Weights of a small mixture-of-experts language model, trained from scratch on English Wikipedia: 95.9M parameters, 2 picks a token.
Below are experts of layer 9 (counted from 0) of a mixture-of-experts language model. Rows are named gate (a neuron's input weights, with its number), up (a neuron's input weights, with its number) and show model dimensions 128-191. Each number is 50 + 15 x the weight over its row's rms, rounded and kept within 0 to 99.
Before each expert's rows: a language model's description of what the expert responds to; "mostly gets" lists some tokens that are sent to it at least half of the time. This comes from a sample of Wikipedia text that the model never trained on.

# expert 24
Description: Opening parentheses and brackets before asides, abbreviations or years, plus section heading markers === and table separator rows.
mostly gets: " (", "(", " [", " (18", "===", "---|---|---|---|"
gate0:33 55 72 43 30 36 75 65 25 76 31 60 80 32 51 68 53 58 23 54 39 52 37 39 49 47 59 56 22 52 39 77 34 70 53 57 35 55 41 59 66 51 51 46 59 53 50 71 49 50 40 31 58 51 60 22 46 42 47 67 58 48 51 57
up0:27 50 49 26 68 58 43 32 60 60 40 31 35 48 29 43 53 54 69 52 66 43 53 61 53 59 51 48 27 44 49 27 46 69 33 64 23 59 52 36 74 38 39 44 44 29 37 41 48 55 39 32 47 42 46 37 61 45 66 54 42 74 49 44
gate1:59 52 39 58 60 37 49 18 27 47 37 58 73 42 35 42 47 59 38 50 34 38 52 58 44 48 34 54 35 95 54 57 36 45 52 36 61 37 64 36 36 16 41 22 56 50 55 57 40 66 51 45 61 55 48 23 24 44 43 53 32 58 61 40
up1:55 65 47 30 59 57 59 60 67 72 73 43 77 47 38 71 38 53 44 66 52 45 45 66 48 53 57 44 67 68 29 82 48 53 42 31 52 35 28 90 40 82 60 23 64 66 47 35 20 36 23 10 63 44 48 58 62 53 51 59 61 36 43 47
gate2:44 78 65 51 36 52 33 52 32 64 45 52 71 36 25 66 55 43 52 58 65 52 68 64 32 39 65 38 39 92 60 36 61 36 34 23 60 55 30 48 34 21 32 57 43 47 41 64 49 59 17 63 55 59 44 80 54 55 41 30 44 48 49 56
up2:16 70 50 35 59 52 48 61 72 68 38 56 67 46 60 55 62 31 43 55 69 60 40 20 28 45 88 43 22 55 64 60 47 64 48 40 75 52 33 65 39 58 78 40 55 44 41 72 49 34 01 52 63 30 27 78 52 69 50 67 27 65 41 46
gate3:23 54 60 56 60 37 59 73 47 57 52 62 50 64 51 73 54 49 33 52 66 24 38 32 33 74 54 39 36 40 44 40 85 60 40 23 54 51 47 67 55 43 73 55 52 56 86 57 55 47 35 64 55 37 52 54 53 59 47 49 45 52 69 43
up3:61 31 49 57 56 54 61 27 35 60 53 35 66 59 18 76 36 50 71 65 63 68 37 60 26 57 52 30 36 65 59 56 35 54 63 43 18 47 23 39 63 65 31 64 50 57 46 57 65 44 46 45 55 29 76 22 55 57 57 19 50 38 30 53
gate4:25 47 56 47 50 29 30 75 82 65 80 88 59 51 46 53 41 33 45 59 47 48 44 51 55 40 55 44 55 66 15 76 36 70 71 46 53 36 46 21 29 48 39 48 53 58 44 50 59 40 93 39 54 55 32 28 14 10 41 82 52 34 49 66
up4:13 60 29 63 37 38 34 51 55 33 52 60 15 60 73 49 51 45 57 58 52 71 39 67 59 33 59 60 68 21 40 48 39 60 51 43 83 51 64 41 45 56 58 36 51 50 31 57 63 56 45 84 77 32 33 68 49 17 35 53 43 46 59 64
gate5:41 37 21 67 17 66 57 79 55 70 45 49 84 51 54 40 32 42 75 23 57 52 52 71 49 73 65 43 25 70 41 40 50 75 61 55 65 28 59 46 73 50 48 59 69 49 61 33 16 29 50 25 75 57 34 28 24 49 49 54 10 42 55 52
up5:35 33 36 72 51 43 34 42 53 31 65 35 13 61 36 68 40 62 48 35 32 82 34 85 39 42 41 26 33 54 63 44 56 35 46 43 49 44 45 36 44 50 56 56 59 38 37 50 75 38 60 30 54 73 24 38 31 52 51 64 54 33 71 57
gate6:20 65 63 88 52 60 26 82 55 64 36 54 53 33 38 42 74 49 59 51 66 48 44 14 48 92 69 41 43 58 39 56 60 55 47 62 53 57 41 41 40 62 58 47 65 36 36 51 39 48 39 34 59 68 56 55 37 41 50 60 61 56 56 54
up6:69 41 28 71 42 36 66 50 46 77 23 51 46 56 57 56 49 53 54 60 63 52 55 36 58 31 51 42 24 50 55 69 47 69 53 50 34 43 29 77 51 99 55 48 54 61 18 63 58 54 41 78 55 56 68 53 68 31 33 53 40 52 49 38
gate7:43 46 48 55 48 45 45 40 63 69 21 58 42 44 42 53 66 58 52 35 58 68 26 82 64 42 32 36 28 61 41 36 79 48 43 92 28 35 38 68 24 71 57 46 48 48 44 27 32 50 56 29 48 73 55 61 43 55 40 34 28 57 61 57
up7:60 22 37 40 78 44 31 38 46 38 41 63 37 54 54 45 51 15 46 71 27 58 70 60 55 20 46 69 47 51 51 40 77 54 45 30 44 59 78 38 56 55 51 45 54 57 59 42 09 54 43 72 37 30 18 61 42 43 49 55 51 56 57 27
gate8:34 44 41 50 37 59 66 49 47 73 34 20 60 51 42 68 64 34 48 72 52 64 08 48 65 91 59 52 43 46 28 59 68 54 57 42 48 66 46 63 33 67 76 52 92 54 44 54 43 35 12 44 40 33 67 52 48 36 51 88 43 70 39 53
up8:27 69 44 33 50 55 48 25 65 69 54 33 88 55 45 72 60 42 53 52 41 60 39 56 68 69 48 59 76 46 64 70 80 54 52 37 68 59 65 23 50 37 40 64 75 61 24 52 48 60 38 42 48 51 51 39 71 68 68 55 26 47 51 36
gate9:41 27 32 18 63 32 51 40 52 72 21 51 54 60 46 56 45 47 46 43 31 28 48 57 45 47 52 30 56 64 47 74 37 54 55 74 06 45 61 66 62 75 78 43 64 44 63 56 46 56 50 51 75 39 50 47 23 56 46 39 51 76 41 53
up9:43 41 22 64 77 21 63 75 53 69 69 36 60 63 26 84 47 35 46 53 46 78 39 72 41 46 36 41 56 32 42 55 68 31 49 32 65 55 38 46 44 79 55 52 79 42 61 58 50 53 39 39 47 65 47 37 57 55 35 56 46 52 52 51
gate10:33 57 54 35 45 79 94 29 41 43 35 42 60 41 70 58 31 43 62 66 43 36 57 34 64 46 51 49 32 50 62 37 47 59 45 12 85 54 36 34 71 46 68 47 38 39 65 62 43 51 59 44 59 29 46 20 63 28 58 22 37 49 62 52
up10:85 70 54 48 43 51 33 55 65 45 62 42 30 26 65 27 52 42 49 47 50 46 80 63 17 71 59 61 63 44 54 48 41 39 54 43 56 47 37 61 41 25 20 46 59 52 76 43 68 64 56 49 70 38 39 66 59 49 48 29 36 64 63 78
gate11:20 53 13 67 46 30 45 48 51 85 20 47 28 62 64 37 69 64 69 66 48 25 45 64 44 38 51 32 31 63 74 70 52 57 53 30 72 58 44 34 44 50 51 58 44 49 59 37 58 55 74 60 57 38 44 63 57 43 54 54 67 90 68 46
up11:65 53 29 42 45 45 34 61 67 47 37 42 40 69 52 12 47 49 45 34 54 26 16 58 50 29 38 27 31 64 57 64 75 53 31 58 47 56 23 44 48 44 29 65 55 40 55 56 37 37 45 57 60 42 65 57 58 69 54 69 29 67 82 36
gate12:59 68 66 66 43 49 53 69 51 33 47 55 48 68 51 67 91 59 35 36 41 53 67 45 33 43 49 45 68 31 69 74 33 55 56 56 41 43 46 66 29 28 46 54 65 40 47 35 36 37 42 49 21 59 47 58 53 38 40 44 55 52 56 60
up12:41 66 60 27 72 51 55 44 49 45 43 73 43 51 54 31 50 55 27 48 42 49 52 62 42 43 43 15 64 31 52 57 46 39 37 20 65 37 44 51 37 34 88 21 38 41 35 58 41 38 64 42 39 41 67 55 28 30 49 64 59 48 63 25
gate13:64 50 58 49 52 44 75 45 53 51 35 55 76 47 52 54 48 89 41 62 26 34 49 48 47 31 69 50 27 66 48 83 62 41 49 48 72 39 51 67 70 36 47 18 31 58 80 41 48 93 47 62 66 50 59 64 55 37 44 19 72 49 17 51
up13:41 59 29 77 19 48 68 47 57 42 37 83 63 86 35 60 62 36 66 66 42 38 48 78 60 38 42 50 12 64 53 30 29 38 39 51 55 29 51 61 50 54 66 61 40 41 29 47 51 35 44 44 55 52 17 51 57 31 61 38 34 41 50 58
gate14:52 53 62 21 59 45 33 43 90 67 25 23 64 36 62 58 44 45 92 38 37 73 58 53 32 43 42 29 36 65 59 64 57 54 56 48 63 36 79 61 38 44 38 50 68 51 79 51 58 78 53 56 64 26 53 46 63 38 39 58 59 50 32 72
up14:60 59 23 38 42 30 52 16 48 52 43 34 48 45 51 20 60 72 54 54 44 45 65 27 21 56 75 32 60 52 44 30 44 40 45 49 56 51 70 43 50 38 29 57 19 63 39 49 36 50 59 74 54 46 62 50 38 45 48 38 53 48 39 47
gate15:21 31 50 46 66 79 62 45 73 39 69 58 83 45 36 67 75 66 43 16 45 28 45 50 36 44 43 47 51 49 60 42 61 50 58 70 47 48 46 44 33 66 34 57 57 31 63 49 56 45 66 42 39 61 55 24 35 57 65 60 49 37 89 42
up15:60 55 68 76 44 51 41 46 58 27 21 34 56 49 46 59 70 35 56 57 63 51 48 27 47 63 49 54 60 28 59 55 56 59 62 49 35 55 57 48 55 66 69 49 29 37 72 52 67 61 71 51 34 70 69 50 74 49 53 69 56 50 41 47
gate16:31 65 39 66 66 56 48 46 57 60 76 15 34 42 48 52 53 69 65 45 52 54 77 59 50 20 31 60 39 61 93 39 50 39 48 39 50 55 39 50 44 52 56 68 65 33 49 44 43 69 39 76 41 76 14 63 43 56 63 74 58 75 45 66
up16:24 43 44 60 56 67 54 89 82 64 64 57 78 41 51 48 60 29 31 42 34 56 71 59 39 46 52 56 46 85 64 37 58 51 56 58 70 62 54 94 32 62 54 24 63 52 41 35 23 38 45 77 40 40 33 24 35 29 47 66 36 69 46 57
gate17:30 42 51 54 86 39 59 40 60 55 23 52 44 74 46 60 61 46 64 43 49 54 41 39 37 41 52 69 56 49 68 63 75 70 35 61 88 50 53 64 40 33 52 54 25 40 65 72 41 70 37 67 57 30 74 35 33 22 35 76 46 56 45 61
up17:42 55 79 42 79 45 68 38 32 33 34 63 44 57 58 40 26 38 51 20 26 64 35 53 36 36 39 47 51 57 62 53 47 61 47 35 45 44 59 41 43 36 22 48 43 43 75 78 60 59 61 44 47 40 42 40 41 41 52 60 51 48 26 41
gate18:40 36 61 53 61 62 40 78 63 69 82 89 79 42 54 42 59 48 89 37 48 52 47 30 36 56 43 36 57 52 46 81 67 56 62 28 67 14 64 61 36 53 34 06 50 25 68 58 41 62 47 31 53 40 32 79 58 17 60 44 42 49 71 45
up18:42 55 43 34 27 40 61 51 18 35 73 57 70 54 41 48 47 66 80 40 46 45 69 55 46 50 45 53 48 57 38 66 56 55 48 38 61 51 50 60 61 45 48 67 55 48 75 29 80 86 48 49 36 31 50 53 63 42 35 37 65 38 42 50
gate19:48 51 56 73 52 12 48 97 55 38 47 84 75 45 47 32 49 48 78 47 54 51 30 68 49 54 40 37 65 46 53 44 49 48 37 41 70 52 50 57 32 54 46 36 47 41 65 75 31 47 64 58 31 60 49 23 22 59 58 58 67 34 72 20
up19:46 45 52 42 37 62 36 16 47 74 50 70 18 57 72 47 58 26 40 54 61 56 73 71 51 31 68 50 32 49 60 37 35 70 61 47 27 55 53 58 49 63 46 52 40 68 37 42 33 69 47 61 52 55 53 41 30 33 50 24 64 68 50 53
gate20:42 49 35 47 35 76 41 47 67 78 45 52 78 43 61 66 36 61 36 50 34 37 52 64 52 32 23 52 52 59 48 45 34 48 59 41 70 50 69 81 50 56 61 41 77 35 63 27 16 34 34 51 66 20 46 55 46 31 51 77 32 52 42 07
up20:48 53 41 65 52 30 83 33 00 50 43 11 48 60 42 61 56 40 46 54 48 43 65 54 62 49 51 59 53 62 26 53 15 74 64 46 35 50 25 48 00 52 57 29 09 47 50 50 56 52 39 28 53 42 51 44 48 41 58 50 62 35 40 57
gate21:52 64 48 29 49 48 58 52 49 46 65 75 52 42 33 56 63 27 55 27 29 11 52 36 52 46 56 53 53 50 48 57 67 53 44 42 60 01 59 77 42 39 68 38 67 41 63 38 55 51 59 47 23 40 63 49 32 25 40 52 61 73 71 48
up21:69 33 49 37 45 42 25 67 56 54 43 77 79 53 50 46 56 28 52 50 66 47 75 58 54 28 35 61 47 49 49 43 69 60 34 57 65 31 23 50 52 54 57 37 64 59 51 67 50 33 34 30 57 44 65 57 56 50 50 71 43 66 42 38
gate22:40 50 56 48 52 39 39 87 62 43 44 34 45 54 58 59 41 51 58 57 56 39 34 31 47 77 53 52 52 43 26 68 62 54 21 17 75 35 83 62 82 25 32 39 33 34 55 53 16 50 66 57 53 68 60 45 41 30 55 27 57 43 71 47
up22:50 40 31 66 30 56 36 10 49 46 36 39 31 70 59 31 65 52 52 41 80 45 26 86 50 59 65 56 17 89 45 37 61 39 62 48 17 27 44 34 26 73 41 61 57 55 19 30 43 24 45 70 40 51 66 57 51 51 65 51 29 41 27 43
gate23:54 61 16 47 29 74 60 62 63 83 59 42 56 41 50 40 20 63 46 40 43 44 41 55 50 63 47 66 52 41 67 44 49 27 51 40 43 38 54 56 43 47 41 53 30 58 53 49 58 42 21 58 60 43 08 24 33 35 34 17 59 74 55 52
up23:47 49 75 69 37 23 57 65 38 31 25 45 27 77 53 44 68 71 54 71 33 46 48 33 56 58 21 44 43 58 35 58 57 54 64 44 65 62 46 49 16 48 51 32 45 48 55 56 30 54 59 45 45 52 59 34 79 52 46 43 40 37 48 40
gate24:31 68 42 29 22 39 37 73 48 46 34 40 56 70 65 19 57 54 47 68 53 43 46 61 52 27 44 54 47 57 52 77 51 40 24 57 41 33 22 41 23 48 50 40 99 70 54 54 48 45 78 72 60 58 65 73 21 56 57 49 60 68 59 47
up24:48 49 53 31 40 80 68 59 59 34 28 33 32 61 53 42 44 54 41 57 66 56 29 50 51 34 59 57 63 50 47 45 60 47 50 75 66 52 44 36 37 71 71 53 42 62 62 43 30 47 26 35 59 39 21 19 57 44 61 62 24 43 33 51
gate25:64 74 36 38 45 67 37 42 30 65 52 36 56 41 43 41 52 56 40 30 60 54 24 37 57 55 52 52 53 39 62 48 39 44 39 32 51 26 58 51 44 20 89 44 23 72 54 35 44 63 60 59 49 33 40 63 50 32 44 56 67 57 41 33
up25:43 61 62 35 36 47 40 27 32 43 09 51 69 49 63 29 54 38 55 64 50 40 25 41 59 57 48 62 35 50 67 44 46 48 46 30 54 54 66 42 61 46 46 42 51 64 47 42 53 40 30 55 38 35 50 47 69 36 62 50 59 69 52 56
gate26:37 26 90 23 35 49 63 67 55 54 72 72 69 35 47 41 60 67 59 32 71 61 83 59 47 48 69 48 66 61 55 53 66 75 57 56 61 63 66 58 46 36 57 48 46 64 74 36 10 33 40 64 33 48 24 45 32 47 63 55 58 30 45 46
up26:39 42 44 41 21 59 46 46 58 40 54 21 76 60 38 44 28 47 43 48 62 45 43 52 60 51 77 54 62 46 40 86 76 62 55 51 44 50 56 31 49 46 86 57 53 48 57 30 23 60 65 61 68 64 64 52 46 27 56 64 67 56 43 51
gate27:31 42 34 48 34 76 50 79 58 61 21 17 66 48 39 46 32 70 60 46 38 20 51 61 51 38 39 62 60 59 66 52 30 66 57 57 51 42 48 52 49 67 51 54 78 38 40 60 92 54 44 31 65 48 22 49 18 41 44 64 73 69 56 41
up27:46 23 36 40 61 81 60 61 57 66 36 40 59 42 42 27 57 44 40 39 30 09 69 58 32 54 45 49 54 50 37 26 55 76 59 58 53 51 57 55 54 62 54 42 72 35 41 50 44 41 31 57 59 30 42 45 50 74 44 70 86 53 51 26
gate28:62 72 53 53 81 90 56 41 50 38 70 51 50 42 47 55 41 44 57 47 51 65 27 33 57 45 31 75 42 53 68 36 46 69 54 49 47 38 52 34 48 55 52 47 36 24 57 16 74 54 66 39 17 75 51 26 52 50 53 37 33 61 37 40
up28:51 37 48 66 34 54 56 58 59 59 34 42 45 44 34 30 77 74 45 51 51 22 71 60 58 65 61 42 63 37 45 37 58 11 36 52 55 41 59 83 26 45 44 47 51 77 61 63 42 45 38 51 61 41 34 77 42 52 41 87 68 38 63 58
gate29:36 65 35 25 19 91 43 65 70 70 40 38 48 37 56 57 32 64 34 56 34 43 13 45 50 71 18 32 71 54 23 42 50 50 48 50 55 59 59 54 41 43 38 63 60 34 72 63 36 47 15 62 62 18 83 34 71 37 66 53 28 60 43 24
up29:49 64 33 78 23 47 61 49 43 66 32 46 43 64 26 58 53 36 31 61 63 35 60 56 53 56 73 40 46 68 47 26 74 31 36 56 33 48 40 47 30 63 43 42 45 40 35 58 48 71 27 78 63 69 57 89 91 54 49 43 54 46 44 70
gate30:42 31 49 42 48 51 67 49 55 48 66 46 77 55 44 48 37 30 48 59 56 42 34 46 53 61 31 62 57 52 50 33 31 24 40 37 38 43 69 35 47 57 50 54 47 36 81 54 63 45 66 82 55 33 79 30 44 23 46 36 38 58 40 77
up30:29 32 33 47 65 62 51 14 59 33 56 70 51 65 64 57 54 32 50 11 72 72 38 75 46 58 52 55 39 47 40 61 48 41 54 16 51 44 79 35 52 02 55 84 36 40 49 54 76 52 69 58 32 28 34 67 34 51 57 28 81 61 33 41
gate31:50 56 43 59 46 43 92 59 58 52 50 07 49 47 54 68 54 48 41 31 44 37 42 55 73 44 34 99 47 48 69 36 75 40 41 12 52 40 55 35 46 47 55 38 46 51 56 12 20 42 29 32 47 49 38 63 59 42 54 38 35 72 54 59
up31:42 50 49 56 36 29 48 54 47 45 49 63 48 59 25 64 61 68 90 51 38 42 50 56 34 42 62 51 25 46 51 55 32 52 63 56 19 52 73 50 64 54 84 72 62 53 50 47 40 36 39 53 43 76 47 43 38 56 66 66 39 73 49 35
gate32:33 48 31 34 49 61 49 61 47 51 18 53 67 47 38 63 65 52 58 48 16 46 54 45 63 56 69 51 29 59 33 55 52 47 47 22 61 48 50 80 49 41 72 52 70 33 26 69 03 36 37 65 45 31 61 66 51 42 36 33 40 56 85 49
up32:33 40 34 55 65 33 52 45 42 61 38 51 11 38 59 69 64 69 50 51 83 69 35 99 62 57 27 51 23 50 54 53 63 58 46 54 51 50 58 28 31 64 22 65 09 48 48 31 44 73 16 55 28 81 59 40 50 47 46 77 72 56 32 38
gate33:50 20 24 33 87 59 91 37 74 60 35 54 99 62 63 34 59 62 64 47 37 67 50 64 47 58 65 47 31 69 65 39 75 47 49 49 67 40 55 37 50 47 38 61 47 46 65 40 32 40 49 58 52 62 44 39 56 43 40 45 38 48 53 65
up33:63 57 46 45 35 44 50 21 42 66 45 53 51 49 42 64 52 43 09 62 58 23 44 59 44 53 57 84 70 53 31 71 48 24 46 46 43 56 25 46 67 54 57 87 59 79 49 56 50 79 66 32 46 31 62 37 37 40 51 56 60 66 48 40
gate34:33 35 30 45 75 50 73 36 49 60 38 23 74 28 48 65 43 61 00 44 36 33 60 49 37 57 49 40 49 64 54 51 37 48 53 49 56 37 51 61 38 54 46 49 37 52 47 47 36 57 44 44 74 46 26 44 46 65 56 38 32 44 38 37
up34:78 81 62 49 25 20 42 33 63 62 48 68 69 74 50 40 49 55 53 44 76 60 52 58 58 55 61 57 49 51 50 75 87 61 55 96 62 39 42 29 62 29 75 35 60 49 46 49 48 51 50 71 40 39 58 65 54 41 50 45 17 44 48 37
gate35:27 46 51 44 28 52 68 35 52 93 52 47 51 54 61 54 55 48 31 25 47 41 59 54 50 68 47 44 46 53 50 58 55 52 56 55 61 30 43 32 31 49 51 37 36 58 65 72 38 49 31 46 52 34 46 53 37 41 57 49 37 65 26 35
up35:39 41 50 48 82 84 39 49 66 09 65 60 40 55 37 41 47 28 66 75 35 38 81 49 24 59 37 36 51 54 66 44 43 40 28 34 42 66 23 68 49 56 56 48 57 48 43 41 56 57 51 41 65 56 57 57 54 53 50 56 56 28 66 44
gate36:43 73 38 47 52 63 47 67 34 46 29 81 31 49 22 33 91 27 81 32 40 46 58 38 66 51 38 54 33 61 61 75 44 40 54 27 57 52 64 60 59 29 42 53 55 32 17 56 44 59 39 59 48 27 69 56 77 43 55 57 43 56 67 40
up36:66 72 69 22 27 33 74 41 36 49 34 42 57 32 32 49 63 32 47 51 48 61 52 55 44 38 48 46 36 41 58 34 51 74 55 85 54 58 70 54 26 61 56 48 54 60 24 70 26 17 35 56 20 46 46 82 39 58 38 53 45 27 35 55
gate37:82 76 58 38 42 33 31 33 59 62 53 64 63 62 48 38 16 56 56 38 32 48 48 56 82 48 34 27 50 69 42 54 28 56 63 19 26 44 83 77 50 32 38 35 45 36 54 44 61 38 56 43 46 41 67 36 44 37 44 42 46 47 58 30
up37:44 48 59 79 38 36 51 38 36 46 65 39 24 50 53 26 27 61 38 64 42 27 65 51 38 48 60 43 52 57 60 36 31 71 43 30 22 69 50 41 49 40 51 61 51 65 30 40 40 55 59 39 09 39 68 75 31 41 43 16 35 17 62 57
gate38:77 66 37 65 28 55 55 56 66 51 53 50 75 39 47 51 32 39 82 39 43 42 39 74 48 39 50 36 67 67 76 60 42 46 44 28 79 43 37 71 45 56 54 45 40 47 37 65 62 51 00 64 46 67 40 70 45 55 51 59 50 43 49 60
up38:60 33 44 43 44 71 60 55 66 39 41 78 52 24 66 55 44 60 45 75 44 50 62 60 45 54 71 50 63 54 68 43 63 29 64 66 50 37 27 61 52 43 68 50 51 41 71 54 59 46 19 45 64 72 38 20 62 68 57 53 41 60 46 42
gate39:58 31 81 73 91 58 59 43 51 44 23 55 54 59 41 72 48 66 57 60 28 35 45 52 45 51 36 49 34 62 29 62 57 57 58 45 50 43 59 24 36 67 62 71 58 60 62 36 44 86 57 50 62 72 57 65 51 70 53 48 43 73 53 53
up39:46 82 24 48 56 45 34 17 40 42 50 60 44 50 61 54 48 71 14 54 46 56 46 46 55 49 99 60 57 36 27 38 55 62 79 49 46 48 32 26 77 47 47 46 51 37 29 17 41 25 73 34 54 48 36 29 62 19 66 28 19 65 64 60
gate40:33 30 46 65 83 55 62 47 42 53 54 54 72 37 31 42 31 50 62 50 19 51 61 73 70 57 49 74 28 68 12 47 34 51 61 55 74 47 81 63 55 58 50 41 45 51 63 51 18 53 48 30 37 82 00 36 30 55 46 52 68 61 51 71
up40:44 20 45 44 52 52 65 46 66 68 55 64 59 41 34 58 45 54 60 43 55 72 77 34 39 63 67 26 44 69 36 61 36 50 54 66 59 49 53 58 57 67 68 56 20 48 49 83 53 64 29 30 44 62 43 45 55 64 55 24 52 76 47 39
gate41:59 43 83 48 26 46 80 37 54 71 50 40 50 27 34 54 56 80 48 47 53 40 58 69 56 42 65 57 11 68 52 35 59 37 52 64 56 53 45 30 44 52 46 26 32 31 42 11 19 62 85 62 51 55 52 60 17 58 43 48 70 36 34 56
up41:38 71 52 42 47 87 04 46 48 38 34 69 33 64 61 36 56 14 38 84 76 61 69 49 62 30 39 39 62 33 43 44 48 39 65 43 51 50 34 54 58 43 82 61 54 41 68 65 43 38 51 39 63 52 37 55 67 69 53 62 41 75 63 70
gate42:00 52 60 74 51 46 35 69 53 45 42 62 87 53 25 61 63 18 57 34 44 50 54 61 26 72 31 41 67 61 53 56 24 16 39 33 43 63 59 58 44 40 41 62 47 49 47 65 45 36 26 63 39 34 23 54 41 57 54 67 64 43 51 45
up42:73 60 20 31 60 67 52 36 31 41 74 69 59 31 51 45 50 34 54 00 43 20 75 34 64 70 44 55 67 38 43 15 50 49 43 64 46 57 52 62 63 52 52 32 49 62 51 41 56 55 53 41 59 53 39 52 34 54 52 42 76 89 32 44
gate43:55 32 56 83 53 52 50 42 53 34 58 36 68 48 40 45 32 82 51 51 63 53 60 71 35 63 51 53 54 46 55 49 55 50 61 33 63 70 63 38 62 60 50 70 70 33 58 75 63 37 72 46 54 54 54 73 57 62 52 80 45 43 39 80
up43:55 43 51 52 60 42 37 42 63 67 35 43 67 47 55 36 23 38 38 62 36 56 72 41 41 38 48 47 60 78 24 94 78 38 41 32 66 39 46 45 45 40 46 36 62 47 51 53 17 54 82 56 75 22 85 48 46 51 37 36 59 52 32 52
gate44:19 34 44 40 53 51 65 51 67 56 21 39 59 32 47 45 45 47 56 42 36 28 47 38 58 64 42 49 41 72 50 73 52 48 52 38 74 34 56 74 43 59 73 58 69 46 56 52 41 50 26 62 34 44 41 42 57 33 52 44 11 69 60 52
up44:62 14 78 63 62 48 48 69 18 52 80 45 53 63 42 60 27 70 47 59 40 70 33 32 49 50 54 66 79 44 31 47 48 34 56 47 71 46 47 46 51 43 57 51 42 21 58 35 45 62 46 61 52 64 30 50 41 46 50 49 84 46 54 48
gate45:28 45 46 72 65 52 20 82 63 06 20 38 26 65 32 40 71 40 53 34 24 50 52 37 54 56 44 35 33 16 46 66 49 62 52 50 37 49 66 11 48 44 80 60 71 46 47 38 34 41 41 41 36 43 33 39 49 42 64 43 27 71 68 40
up45:67 57 57 34 23 55 82 23 50 78 42 55 87 38 49 61 38 74 48 49 55 66 32 64 44 76 70 51 29 68 26 28 46 52 54 88 42 72 59 46 40 56 22 20 60 48 37 53 54 62 68 63 25 52 64 54 55 53 47 30 53 60 50 53
gate46:65 47 20 76 61 62 51 57 47 62 39 61 67 42 49 40 47 45 38 47 53 52 25 66 48 61 70 50 37 48 42 67 55 39 40 16 67 34 49 64 48 74 71 49 38 51 54 55 46 58 12 41 74 52 46 38 41 27 41 31 47 41 41 60
up46:63 37 34 47 63 70 58 80 60 35 53 32 52 59 63 52 35 50 11 39 35 46 28 39 59 34 38 46 59 44 25 45 46 42 69 37 51 21 44 49 47 37 58 62 73 46 52 39 80 64 41 45 43 62 42 57 50 51 43 64 60 38 77 67
gate47:15 37 54 26 66 67 40 56 61 56 76 77 64 34 28 66 42 14 31 46 55 63 33 65 54 48 34 47 41 39 56 73 45 48 34 27 38 52 37 61 79 51 42 40 35 89 61 65 53 49 59 62 40 79 57 52 33 47 43 65 42 37 58 51
up47:42 25 39 13 63 54 56 42 62 68 77 46 39 34 40 54 35 12 25 38 61 60 22 39 37 61 41 31 23 63 62 58 44 31 22 36 55 56 30 52 49 62 20 47 57 80 45 48 48 25 48 49 44 43 95 43 44 30 47 38 24 65 69 56
gate48:52 28 63 60 71 25 58 71 63 56 52 53 56 65 67 62 42 46 35 33 55 45 47 43 29 49 26 37 55 75 47 25 48 40 18 38 90 28 41 32 43 44 56 41 47 66 54 55 36 81 51 54 52 10 55 54 38 41 55 55 57 57 55 61
up48:68 80 58 49 65 69 54 40 53 39 50 54 49 71 64 54 83 41 57 36 62 62 19 46 40 52 50 59 65 46 41 33 45 68 53 50 35 36 48 66 47 53 50 78 47 43 38 37 38 37 60 55 54 46 42 43 34 50 50 36 34 59 45 51
gate49:36 33 63 56 63 93 42 37 77 53 40 56 64 47 57 63 56 68 41 53 78 58 94 56 67 36 45 51 54 47 25 54 56 44 61 29 45 38 45 21 54 58 81 36 76 48 77 28 55 48 70 22 51 43 58 51 42 50 57 53 53 58 35 76
up49:47 39 45 80 30 56 46 32 40 58 50 58 18 64 41 41 60 31 52 26 56 33 54 40 33 68 28 66 65 62 39 21 51 82 38 52 63 53 32 88 27 44 52 67 09 39 73 62 43 50 24 55 29 46 39 57 69 59 49 51 53 00 43 23
gate50:47 42 67 46 68 48 54 51 28 41 47 48 50 36 59 63 66 34 46 54 49 39 78 48 39 34 58 37 31 54 41 48 50 58 53 13 21 53 43 49 56 61 76 52 65 49 46 16 38 69 39 35 30 61 45 72 65 11 39 63 48 91 48 48
up50:61 47 44 45 54 47 54 36 38 54 61 52 44 45 41 32 16 65 28 52 47 21 35 55 47 19 44 40 47 67 49 61 71 34 35 58 53 52 14 61 66 49 36 47 58 60 51 45 48 56 48 59 59 28 67 41 43 66 62 46 46 16 87 31
gate51:42 54 36 62 55 59 36 26 54 41 43 69 52 50 40 59 38 38 57 31 41 51 37 56 68 48 43 53 24 45 28 51 58 45 55 09 30 40 49 49 60 51 86 64 53 00 90 32 32 62 25 47 42 59 17 21 55 61 54 45 41 62 63 40
up51:39 40 16 61 43 45 64 56 67 40 56 29 45 41 78 66 62 49 66 44 72 47 33 20 44 55 29 47 44 31 48 38 46 37 55 53 59 48 40 71 57 88 52 66 62 29 29 31 59 45 48 60 45 36 69 53 28 23 48 39 35 41 45 74
gate52:32 40 16 31 75 62 43 47 76 58 43 79 41 58 24 60 60 60 55 43 55 42 57 70 37 47 57 41 53 48 29 78 86 55 01 45 39 46 50 59 52 65 51 60 55 48 77 62 40 40 60 44 47 48 41 94 55 62 34 62 42 68 72 50
up52:44 62 73 47 24 46 66 69 23 44 40 19 58 45 55 39 73 48 51 47 63 48 69 26 55 53 46 61 43 55 75 39 31 32 75 35 70 54 29 48 48 26 53 47 26 44 40 21 32 63 65 35 28 35 81 42 36 66 52 45 83 32 30 62
gate53:75 60 24 60 48 32 45 70 59 73 13 58 67 53 70 32 60 53 70 52 21 82 54 55 61 31 60 51 44 71 83 59 42 57 59 53 58 56 79 64 32 57 53 40 31 47 61 46 68 53 24 63 49 46 56 37 36 56 49 68 42 58 50 54
up53:88 49 58 63 20 43 45 47 55 58 29 54 22 36 49 32 65 43 73 46 49 66 73 47 56 31 75 60 42 42 50 34 31 41 59 49 57 57 39 62 44 59 37 51 19 55 36 43 71 41 28 58 10 34 63 60 55 67 45 43 58 26 25 29